Weights of a small mixture-of-experts language model, trained from scratch on English Wikipedia.
Experts: 672 SwiGLU neurons an expert, 1 pick a token, a sigmoid router.
Below are experts of layer 6 (counted from 0) of a mixture-of-experts language model. Rows are named router (the router's row for the expert), down (a neuron's output weights, with its number) and show model dimensions 256-319. Each number is 128 + 32 x the weight over its row's rms, rounded and kept within 0 to 255. Numbers have three digits each.
After each expert's rows: a language model's description of what the expert responds to. This comes from a sample of Wikipedia text that the model never trained on.

# expert 8
router:117111099153108150109138135090113107068062153124119112120162116106148126155146152146114167081166089145140163147136116123119095167153075110158125084137126134106118114131099121140161114191089081
down0:097142183192174146165097091098118154191150146148142128122082109106154157132150109132115137166153132111146134111164082161081128101058140098154074148114129134194147154183160129148161158125150137
down1:145093115127073133182122110118159075093108100118127168097105145086170135129156131117132151144114087076161086103137080160127112149093128093080112092095121114161142121123129144134076109144102106
down2:150120104097138129154121096132155111125173067149110094172077144143126173111114211190153143080127101175163135111122085160157082099131155102122117115157097087098121136102174119123114130163084065
down3:125140146107086109143097118124143152121087140122109092151133123139164153127116161141048105128153152130134096121154175144163163171165116143178067140128142072155132081164088094059100136153085133
Description: Prepositions before places, dates. Prepositions and commas that introduce locations or dates, e.g. in, of India, on 18 April, during, until, near.

# expert 14
router:176114080142112153154152117123080113082097129106157142107181155096119134169138162109160140162107172124132160141097139101109141120121047172129126146128154117145184122123083158150100081163163125
down0:066106135126141148144148071103138092106180096141127112153133079116150114066147092167132082117142139133101159093130128045142197100141155058178075145043167080087053164122155112112125148124121058
down1:092154102132145136124125125135111054173116106193054143117113164133072061116167125095191107153100116148131138201099149165127127160138158091119207141113118123141067098145120108097136135092029051
down2:113137117153075058186137118147113099175094083115159055119059120090152189102153164159142125115157117155149159092159126121132148093107147129162134058118118142138110175113144142100143097114171081
down3:224206168158106111194137149122183123128124108074076117151101117083119098073092137104085093156119093155163090148156092134117141092065136155111107213126114138100081143111113124150102124117154144
Description: Determiners before nouns. Articles and possessive determiners opening a noun phrase, e.g. the, a, his, their, this, often after prepositions.

# expert 4
router:145139124109132228131134098119130147093138136149133118100140201123112085155133170141095105098119092089115103122112139092117121207154085119140134156114191149129196111182113177137092100153141105
down0:114087141130127123130106143168141092123180130089128170064164146125092122141112171123177073112131150171085127109112138104103145123116111112101083111138097134098117085104111129104126168157135092
down1:144150152144169103070108149095163120126073128123101120078091071181089070096135110173137147063126068157116144126130146155136107141128133136131093193092060154107161087086098099160170169100146090
down2:112164103123153143097122202133161173102127136077094088076142141121105090099184136104081208164143102082047111072051122096128063099133141113144136122128133149159119155123127122110108174109135221
down3:119121169168063147108084143150142086161148152115089176119072088060115140110129090105073118071101181182099142086125181120089127061129136107167100124090099132069108153141198122080076143148176113
Description: Institution name words. Capitalized nouns inside names of organizations, places and bodies after the or a nationality, e.g. University, Academy, Council, Army, Bay.

# expert 9
router:082154096127148129150160087116119092089082159097147113132134173132115101129168124120139109132160196177135131132181065131079118098113108119162102138115101150071118157131105154152055112121199181
down0:177124161155115086115127072134104097090145157120136122107142155108144056193095095114162116099097170187090167126191137097121066161077141168121086099138144065094117078096172120162170189167131113
down1:097108108162083151140174198126174086085120129132120180131148106131091071147131171194157148160181135133135091098118157129158093114117132112143129151093109148116074088064126172166121109133174108
down2:161117126130160090093115154083100157134157093088138163164112153144147089110107106123098175104148108115081094039099139161149195173155101086138176113139081083143094194118219145069102137099078147
down3:136068090105144181120172106132113111081091084142131143136134165138094159110119096132153127119110114153151135108130088132119043132088126060098151169168105150160116095107153115141161086157131128
Description: Infobox and taxonomy fields. Field labels, colons, dashes and coordinate symbols in structured entries, such as Clade:, Kingdom, Preceded, and the prime mark in coordinates.

# expert 15
router:157149144151135171138158108116085180088119176100149096185145147126137127183156141134145153105158099088144092167183104098092129141147098140127136119125139147127087189126096138095070068095157171
down0:142123142133167156150124110080133117174167137089110097094148128116108151191097112150151104141144084122121138153105131104087111137144193112066099087088134111150127139166063078138124148075145085
down1:135106101110121132143038125097157171132081098128072119123147123117127151181112170110121086174123088119146097123141149124146144093105154121186171137158098125115105089152143168122037110132107133
down2:148122146172132143091130093157147157169116132103104143039157116075100127088169119116162108136122077079116161146140168139126096080125098175134092136103160151196147141161141150161121140098193096
down3:190127118146094103130158121135102180184137133192172157111133108123125118094114134141128142173114114108154173104072159102177095107034150098141128067142149187118150089109208111162090142154101136
Description: Biography connectives and headers. Conjunctions, commas, and sentence-opening He or She in biographies, plus table header cells such as Role, Votes, Nominee / work.

# expert 13
router:155153094120148145146113104131099136116097166139149103093137182111155135135166106119178152142080129107103107159113145092100115163082136120131141151146118131176211110096085163140124135153131185
down0:180141134161126113086150105108136091193149052175049142091169106148069120108121136172107125064100143101136124124117175076143128120100151113057170161147173102133125151187094133151113156158115112
down1:103125133157166144141104151134060159102118091137068153168134095136136143087130125138099115137103099103073121083131143110119079056124090116074091153187089097134180168111170076104092109133098095
down2:138120130169083161210134123139108077086157095114083115082116152147138117128096145144098122134171135177145108101143091194094114139143145113177067093121147159167174100126103118130113114097137112
down3:115158188115116116112158166134048092121119074131130134155140138107180150078108119158176144146057125124152143126110119125140121094152178126147140179159182160142048047106104140138130091081094185
Description: Numbers and quantities. Percent signs, number words and quantity words in statistics and census prose, such as three, million, few, % of families.

# expert 0
router:156129110154118186166198062111066126051099133090121110147176149137103091138178144152134157140202067098109142165133160146104133108061100116167133135109089123110167117099117113141106047164156151
down0:149092093170130136141097100167098142142131116091157123105164095103049113143136058133142119103157123065128143117146127197139041117091105137148132140108093153152096141070164093144124145147151140
down1:059106099131106077135235186108135162172132142110089124150088121129141120162109109115149167138116119169129122157139092099130121106146171169164161137119127125206093124139100111154085093161072135
down2:136160084122045131086132172098069113151163087133125154197156097113130115080106110130159125158142105134142119132059186124147123134145108115127082124126152122100150176131119157183128152117114153
down3:106105183101138100114113165169186118114120127149128097110081160128101142143117053154087109117118105159112097129147154154136082101142142076128121136108110078171113162107150125184124129126087101
Description: Wiki markup and table cells. Section-heading markers, table pipes and paragraph breaks in track listings and stats tables, e.g. == Personnel, | 8 |, blank lines.

# expert 11
router:133110106152154126153165128114055120097127133133169121115133147218155146129142127114116100148180103127119110175104096100107096101071115186123130113117114161062132121133115103074118092120139145
down0:136181111159142142101122090146105125116076132151098141156141119115101122149139084135176133141139134096188125161102118143141074083128132108107092132107043105096200144196112100156168171130109132
down1:102083133177114153116085097112154106139184115145155187183189137157122144073124133153069119101148153128143172092164114178172118089091127111100106109132130201108114182083144138137126186092087054
down2:139104127060153097151134160100097150154161101104126093157105094145077106136169140111101175147126116163088113124061062112144091120093131104093123087128177138140119102121132106125081188159100127
down3:150086172122082098108160150127122067138152094120120127113118148197140143140088115104145152162101095148180144102132188081173127168121090190092107159114080140134102073088158085123172145117120123
Description: Foreign name fragments. Word pieces in the middle of foreign names of people, clubs and places, often in tables, such as Krz-ys-ztof, Bor-us-sia, Thessalon-ik-i.

# expert 6
router:125152131191120117158168143167093095168118091137083151070132126110152036121164150120106124138135141097118121186103095135096098160092093078126133197130100135165158189131106137171157144160161149
down0:151065142152115119126168101179066177135142171132145122169112138191147191093106114130056124118123132052082162100091131125101142190118095174112132104093161128116139072167102142063099168148055159
down1:121106136108183148164123138111135106115102159136134118110132113135132090089116192133133105146174054132132171089052112101114153107167184138167136139094108073095075132183173118159120098108142121
down2:167084161147084140107154114151132067120085135113119142138136129106119126134142158089131131121103157146056156156084165154151139113118094122132143117121088145176173113122125182156157170099103147
down3:076157073114142133079056136166127132140113186115122118200120130170133177110127116100149123094100108225091154146115123143063098089132099137149128110132122107130123137058105150134111098131107146
Description: Foreign word beginnings. Capital letters and first pieces of foreign-language words and names, often German, French, Polish or Latin, e.g. K-upienino, Voc-abolario, Ś-lepsk.

# expert 3
router:155127119138122132163121106075131142126137199077140115113155182063086141176155114125201109116102182102180150204084129119157136150134100125189135129102185103167106107120122173176101068163135120
down0:113146078087139140141150140065094096105146125082079109128146184105100117100156125175145085104162140100129145114124104158113179189099044122136109135145097148132106118139043092126115074130135143
down1:148117133136170093132118193048097109097150127079124095150068090110097174102084116027114095141097115140136102141141112136084075185128141169093136133136122132145130121151141117116121114161131138
down2:035104126127144154161111168167082136121116104101152109084127127152194123108102117151153165082144092110163123121129158155101113136083141122057122101112134150133101188170112158113140145202177194
down3:153202092120133151162147199083121147122136147097122144123155129068133179122135105198084162135132189105135113128094134089096110121110178116152037135098205109114177112150101144080149181182059087
Description: List item starts. Line breaks and leading dashes that open list or table rows, plus initial name pieces in cast and people lists, such as Bh, Al, Fitz.

# expert 12
router:150167157179156154163107073114117176128124123151110110150133153115087153101083149094171129137111180138151111149140061090165134166167153176157169121159099082131135124156129127148116084116090109
down0:153091107099136166120137059188170175102133116147118092127059149115118097145074132133100091167125072093158147151106093084097096138161160152175115122112097209123144098196124125120169127107142098
down1:113125081165144102148145058108078145168163134085026146156164157132159109153135125083168172151154081120159107164097095076170039132142110163172115146213114128127147141090189141080122127115089106
down2:106109157111126109189112129159101151139131163108138174201148162108100081113145112104126151187132122126121105162090136108143155047073116158147136111197114121139148100124129192100167162103145172
down3:110107147109160169159122084108142105181099198167148112161101147091132169064175138195164105120154142117122120099084121050108150099141179156087144178150155139130155148134209126166136118112091202
Description: Heading closers and word middles. Closing == marks of section headings and middle or end pieces of long words in academic or organizational text, e.g. Recip-i-ents, Anal-ys-is.

# expert 10
router:107103110126170183136156100117075078108094180078129124054158114147117088157146140144130123111066178103106099140099091090113083193076079138112113107148101141129173126157100106188077118144171152
down0:122066165148088074055140146170133200092102149106099062106161091087095111094137182125119145131126164101136098129100115101150109095064099119143203134102206166148074147147140139098097174148103172
down1:097155103099133147137108122101139136111187125109183163096102097136083138122129138117151085166135128087149158111153191160172087142096184070100081169182168108073156054125115099124148136127085143
down2:111104134124118180114107094161085116085126191111132143180123129121142100101142142077145128145113113130058108159185097135076079104159129156105139106150117083140114145163102171171130075147106143
down3:137101122038125102110164112124197133142120089136143151127203145103160139086112096133134131124185162114145128112192101094076154081153177091131202159206176139147089153069132158091223133103154094
Description: Compound joins and connectives. Hyphens inside compounds, direction and region adjectives, and connecting words in nature and geography text, e.g. Eocene-Oligocene, cross-country, and, towards.

# expert 2
router:173125155127175150112152142122076184136085174118149107090215145095140144160085148151143142118186155077121173122132117113100106084130135149096125125138191112164124103122156148118111044156164109
down0:072152088106099124122158141172132175145141141102183189145120142131099132114131117156144174069124155207159109117115156072097129147144122128169116181124148131155199162100080121098146170191170205
down1:112072174126147097136121148181079125099115158115140102136145153160160082059109193128124101128152112078144119077209125132154168135123210112083171115144143150127160129102132156112137147149152114
down2:187106164146140131107110097126190132118034151145156147146112121083133131157131131107146112185073212122143203136119108075092162093136147095108093119148099106123137070104052142097147110174098102
down3:084129157126136166111181089190074103127138145193103140135166116129149108080136091170136087131138088107142072138154086168144053084172122125105130179128176187152102093130093144095079103121141096
Description: Non-English scripts and names. Japanese and Chinese byte pieces, plus mid-word pieces of foreign or unusual names and terms, e.g. Su-á-rez, Dub-rov-nik, Multi-symptom.

# expert 5
router:175098102115117148169090140107077159126082114139141155147146152120130125187203105173110109090084116089149143143114128113094104156134135076175114149091157120125115105120100099107102080124156156
down0:090198139114134163149155045095056115151116123135167100147096083113116142113149091065123156145220148144143149069094096119094136128141137125139175141124174127107109096106117100208179175135177118
down1:165137190153094142182182153139135146146142127158058058184082133097059109109087121159134162138140192132107105143076166086078069116094154103097160128080160110175094122127137114141120078143133134
down2:129154136069158175083093087148116056082182127170149110129167136129154188097155114122134105099101127163101133057125150048169149091164096150128157159103145158147116143100091127113129128150089102
down3:131131129110177120110103134127107152132095095129156102083102117064188145161098124075107138182110141125122176135101179113111146097113152115172083165139154116120132145130134153115115095130055153
Description: Year digits. The century-and-decade part of years in dates, birth dates and ranges, such as 197 in 1976 and 200 in 2005.

# expert 7
router:146144084182147116124135146120034142124106175070156146178065133147148092189189111153144152133167145069109103178122104152084128133157132139132113107151107159184147122127110163163132091147155115
down0:104161170111133147105147131146164183168162089194143102180188120146175143073123103128123161125114105163118118136176129115102188164055115173181160105113127101081073100156144106076139105167111131
down1:106113099124134096141086092102088126095103147087085169143089102131178132128175079143128105119129146112135120121091120146162134113166172074127172084149133137073182140120123127198096181164161184
down2:158155087128141188097149116137108125147115132106122096110148082116131117135118144091151164129095145159092169155198074115130078125220109105132152035154091100136150147124100142121090140107132145
down3:130127147127127088133124088086155106153140100117202135115105115153143180045072135108117151102130080138141088187172074126094138112102144094070107100174149131024098131140153120127116159138131130
Description: Table cell separators. Pipe separators, numbers and dashes inside sports standings and statistics tables, plus result words and team or country codes such as won, SUI.

# expert 1
router:168081127154137189140107113065057137076092135110122117152113103115137111148168120175148144167135159110151077159104125161128109117106069132132160160119126104081173108122118137161110134183124112
down0:182162147159106135081123102082162062165155150159195073110105140131149136068140108122042130142143181166090098142158136084137134149146116155100118108100090096164083147135110123103133110129109144
down1:128086093145073103079086115186107114105113181174222129114126101230169082103119105099098149110129136107097168158165177132118121107162141139133124085090139104157137158130061143157157136134181198
down2:073094157126163108123121179134083109217060097060171101136115074154145070172189160144071157138142143128146147121125127155163115145175120124138158116051156148080175078172122140112116149107122058
down3:062120150130087099104124118080116118161096124112137132143107083149086144122164208117083088104124145109180180149127135085148155080095087170124076073129110137127105056076152123094185137093119121
Description: Clause verbs and connectives. Modal, auxiliary and main verbs plus relative and subordinating words in running prose, such as which, would, could, because, does.